config.toml
num_hidden_layers = 14
hidden_size = 192
n_experts = 32
experts_per_token = 2
d_expert = 160
d_shared_expert = 0
hidden_act = "swiglu"
moe_layers = [0, 1, 2, 3, 4, 5, 6, 7, 8, 9, 10, 11, 12, 13]
router_score = "sigmoid"
normalize_top_k = true
routed_scale = 1.41
balance_loss = 0.00051
balance_bias = true
router_cosine_scale = 14.0
init_std_router = 0.0329
lr_router = 0.00113
num_attention_heads = 3
num_key_value_heads = 3
head_dim = 64
vocab_size = 20267
norm = "rmsnorm"
norm_place = "pre"
norm_eps = 1e-06
positions = "rope"
rope_theta = 10000.0
rope_fraction = 1.0
qk_norm = false
attn_scale = 0.125
tie_word_embeddings = false
parallel_block = false
init = "uniform"
init_std_qkv = 0.0165
init_std_o = 0.0
init_std_up = 0.0165
init_std_down = 0.0
optimizer = "muon"
learning_rate = 0.00828
beta1 = 0.95
weight_decay = 0.016
lr_head = 0.00774
warmup_steps = 200
schedule = "cos"
final_lr_fraction = 0.1
batch_tokens = 32768
max_seq_len = 1024
doc_mask = true
train_tokens = 311200000
max_steps = 9498
dataset = "wikipedia_en"
Below are experts of layer 9 (counted from 0) of a mixture-of-experts language model. Rows are named gate (a neuron's input weights, with its number), up (a neuron's input weights, with its number) and show model dimensions 0-191. Each number is 200 + 30 x the weight over its row's rms, rounded and kept within 0 to 999.
Before each expert's rows: "gets" lists some tokens that make up at least twice as much of what it gets as of all text. This comes from a sample of Wikipedia text that the model never trained on. Tokens count by the router's weight.

# expert 3
gets: ",", " and", ";", "),", " or", " but"
gate1,195,215,211,247,210,183,203,258,198,208,200,143,115,182,220,221,202,194,187,230,152,194,198,204,157,255,158,207,218,223,134,180,187,194,173,174,119,201,201,158,191,206,187,179,233,213,196,199,169,229,212,195,191,237,223,227,219,220,252,221,193,171,221,218,167,161,209,231,168,192,232,197,221,173,177,150,178,231,187,218,215,197,215,219,171,257,187,218,216,203,167,197,228,182,284,188,221,190,207,172,239,183,252,235,234,198,219,202,208,176,266,211,229,176,235,214,188,185,226,185,162,190,224,204,217,129,240,174,197,121,186,203,188,156,224,192,227,161,196,174,266,146,157,209,224,228,202,203,184,208,178,203,256,243,255,220,203,195,226,236,199,213,198,215,209,248,229,215,173,251,182,217,206,212,211,193,166,203,199,181,195,231,195,166,167,162,145,189,253,152,244,141
up1,167,144,152,257,173,238,183,174,235,199,210,235,192,166,189,134,220,195,196,185,204,221,190,210,164,198,205,216,221,188,164,223,167,209,204,147,230,173,198,190,199,202,215,227,215,223,219,182,233,217,215,184,168,153,188,178,242,185,176,154,198,206,207,171,235,187,198,139,166,213,194,236,179,180,220,160,194,215,202,184,99,187,201,216,233,221,227,172,171,181,191,183,179,196,209,151,228,228,242,202,187,238,215,222,159,179,223,195,188,231,271,166,204,166,153,206,188,183,156,172,195,182,176,213,131,148,138,265,243,202,229,197,223,195,230,181,256,243,209,178,256,199,229,141,114,182,209,192,235,182,244,196,181,200,243,184,187,155,172,136,169,207,192,196,217,163,173,191,162,232,198,175,199,193,195,145,209,193,184,168,157,261,223,186,208,207,189,181,207,182,243,206

# expert 27
gets: " that", " which", " as", " who", " the", " this"
gate1,146,146,199,216,193,168,293,183,196,167,188,187,148,172,211,234,234,181,216,180,239,214,212,225,199,212,174,247,196,191,177,161,228,181,205,133,182,189,236,267,210,217,157,208,236,194,240,179,155,192,199,150,184,220,176,194,239,222,154,234,226,208,220,187,208,186,206,222,217,201,210,192,226,191,171,183,190,212,213,235,142,186,209,218,227,164,188,162,232,206,243,205,220,164,208,131,165,207,219,205,204,204,203,223,162,184,186,196,159,250,216,256,211,136,180,212,229,217,191,240,203,205,183,204,238,264,195,204,164,270,151,208,207,269,204,253,227,177,256,197,201,180,242,171,234,163,179,237,195,206,228,201,192,213,167,178,174,285,186,194,146,208,197,183,160,198,214,163,245,211,190,223,211,236,198,134,196,196,148,216,228,219,199,201,194,201,236,152,235,192,222,215
up1,162,175,220,169,193,150,240,187,245,197,182,177,222,195,201,137,149,198,233,210,206,197,186,224,224,211,153,204,195,266,195,180,197,167,140,203,171,162,209,223,148,245,139,190,170,187,174,242,175,203,199,203,217,191,212,203,186,214,170,187,183,216,187,251,176,211,171,169,254,195,220,184,212,168,224,168,232,236,193,225,140,201,219,184,172,224,192,247,246,206,194,186,238,204,247,189,180,197,202,206,240,240,158,161,210,241,195,192,166,236,194,258,265,139,226,238,204,205,222,193,197,201,179,174,216,278,234,210,182,175,220,150,226,202,188,222,244,139,222,249,172,163,193,186,201,221,176,216,182,216,233,215,183,235,204,253,128,202,207,209,147,208,223,165,207,197,204,230,206,190,200,146,206,178,239,234,196,198,158,186,189,168,210,215,165,266,218,126,209,211,182,258

# expert 10
gets: " a", " his", " an", " and", "'s", " first"
gate1,237,205,134,236,183,173,144,220,153,227,191,153,182,191,224,173,176,230,210,227,209,221,203,188,253,146,207,208,199,236,232,218,211,202,177,179,216,222,159,165,229,166,199,172,193,202,201,204,244,202,284,196,182,201,189,156,205,179,232,215,248,175,197,158,235,202,212,158,209,170,206,156,217,181,224,179,194,206,175,165,130,195,238,150,219,160,183,231,175,223,215,142,229,203,241,236,181,175,231,184,177,205,241,206,203,182,155,134,144,159,245,265,209,167,209,185,239,218,214,231,178,203,179,237,226,223,168,160,217,144,223,144,196,228,155,206,214,192,259,209,225,215,176,171,171,211,188,238,226,164,207,164,201,200,191,210,229,164,199,251,257,165,221,239,243,192,223,206,193,201,147,209,226,202,156,185,207,237,174,182,244,187,199,164,200,194,251,212,230,254,209,195
up1,169,205,220,267,203,240,216,203,210,169,187,192,213,166,188,202,232,207,139,218,204,207,176,212,181,222,180,190,202,160,211,214,211,168,227,151,153,246,197,147,213,241,196,218,199,214,149,186,188,171,195,186,213,198,249,205,213,239,173,163,170,265,187,133,232,217,192,207,195,170,127,150,244,150,176,183,222,196,183,205,198,252,207,200,187,169,183,178,174,216,214,147,190,203,210,172,241,273,215,234,193,161,210,202,241,197,157,246,270,174,156,211,218,203,165,220,258,201,211,205,229,164,147,169,245,197,233,186,178,156,178,183,158,185,192,197,156,153,214,200,221,237,171,246,176,170,185,177,236,194,221,228,211,201,212,247,207,199,179,219,178,220,183,221,144,285,197,195,192,185,231,197,222,227,244,138,226,178,176,214,205,174,152,256,200,158,201,207,204,249,179,202

# expert 25
gets: " the", " of", " The", " a", "The", "'s"
gate1,225,253,196,211,145,207,229,209,231,161,207,193,182,222,147,193,234,173,193,199,159,176,226,219,230,189,234,186,241,220,178,181,214,164,243,237,169,153,167,193,155,207,191,187,202,212,200,237,181,218,186,257,255,166,175,174,193,239,220,224,191,187,171,177,188,195,247,185,231,264,167,159,165,210,179,197,209,228,237,221,227,226,182,154,167,189,234,225,222,160,182,215,224,192,198,240,242,151,204,201,231,232,187,222,170,200,221,212,150,256,228,254,153,178,178,223,144,209,227,134,219,183,186,172,267,218,218,194,184,193,248,166,204,213,121,223,218,214,188,177,212,154,177,190,201,157,225,216,240,211,157,211,198,171,131,192,239,171,212,245,160,145,172,124,201,234,201,164,187,218,208,215,183,168,179,204,205,220,204,200,201,241,192,214,179,207,128,177,210,196,172,234
up1,257,207,169,229,249,169,235,116,192,226,178,217,147,234,232,204,159,188,172,200,241,216,176,226,215,186,216,228,179,175,204,190,215,134,204,220,206,154,225,227,231,180,175,153,230,203,191,150,246,233,233,144,186,142,233,214,239,224,187,197,213,160,223,210,192,179,190,184,219,174,191,170,199,194,201,240,174,180,218,186,232,188,220,197,212,155,220,251,225,260,202,200,196,202,190,200,231,186,213,206,202,149,186,210,250,180,222,191,190,265,163,236,218,201,197,210,224,203,249,208,190,224,223,223,216,201,260,207,175,132,205,191,188,136,186,228,262,225,170,204,217,170,178,162,233,188,231,222,219,215,230,195,169,202,198,183,195,243,146,191,201,148,205,213,162,211,196,214,182,251,239,176,235,151,199,179,149,208,229,222,191,189,246,150,208,219,194,185,200,306,254,214

# expert 23
gets: ")", "\"", ",", " |", " as", " ("
gate1,195,207,153,194,222,212,213,148,176,209,181,176,251,155,281,176,174,237,208,206,166,195,250,192,194,201,199,205,220,181,239,247,166,211,224,193,205,190,219,202,251,199,195,217,199,160,224,241,190,193,247,198,166,241,218,250,161,174,236,212,234,206,178,245,189,197,212,167,179,171,195,151,256,161,218,152,215,187,203,149,221,235,234,257,252,182,189,261,198,225,216,221,198,156,181,203,199,187,187,190,161,226,243,159,189,176,233,248,227,238,163,210,227,210,233,175,174,163,212,211,237,185,179,180,209,165,111,149,155,261,159,243,252,230,195,140,212,203,223,166,206,181,200,210,179,223,211,225,185,208,192,229,252,172,199,189,195,185,205,192,231,261,227,204,203,242,275,136,197,188,187,211,172,213,188,210,146,198,189,222,155,185,182,223,189,188,180,219,173,186,208,169
up1,164,188,268,241,249,175,205,267,186,253,155,199,252,260,225,180,146,225,185,211,246,196,201,142,215,199,200,189,227,178,212,220,162,148,182,216,187,242,220,211,176,192,194,154,206,199,181,176,174,163,224,228,203,215,217,207,202,223,223,247,178,231,216,236,152,205,218,171,149,141,194,197,273,169,245,199,193,215,196,152,173,178,224,253,214,219,230,191,221,234,246,152,179,198,211,173,159,230,243,237,180,175,174,219,170,213,235,165,240,218,166,200,184,244,231,185,207,196,196,176,181,187,171,239,192,173,197,206,165,245,235,180,190,190,252,232,146,215,202,190,227,261,227,202,239,147,152,235,185,194,204,242,213,184,170,195,234,196,172,198,150,226,204,217,203,183,234,184,237,241,272,169,175,182,194,180,239,181,213,221,196,190,183,194,163,221,222,206,177,189,191,133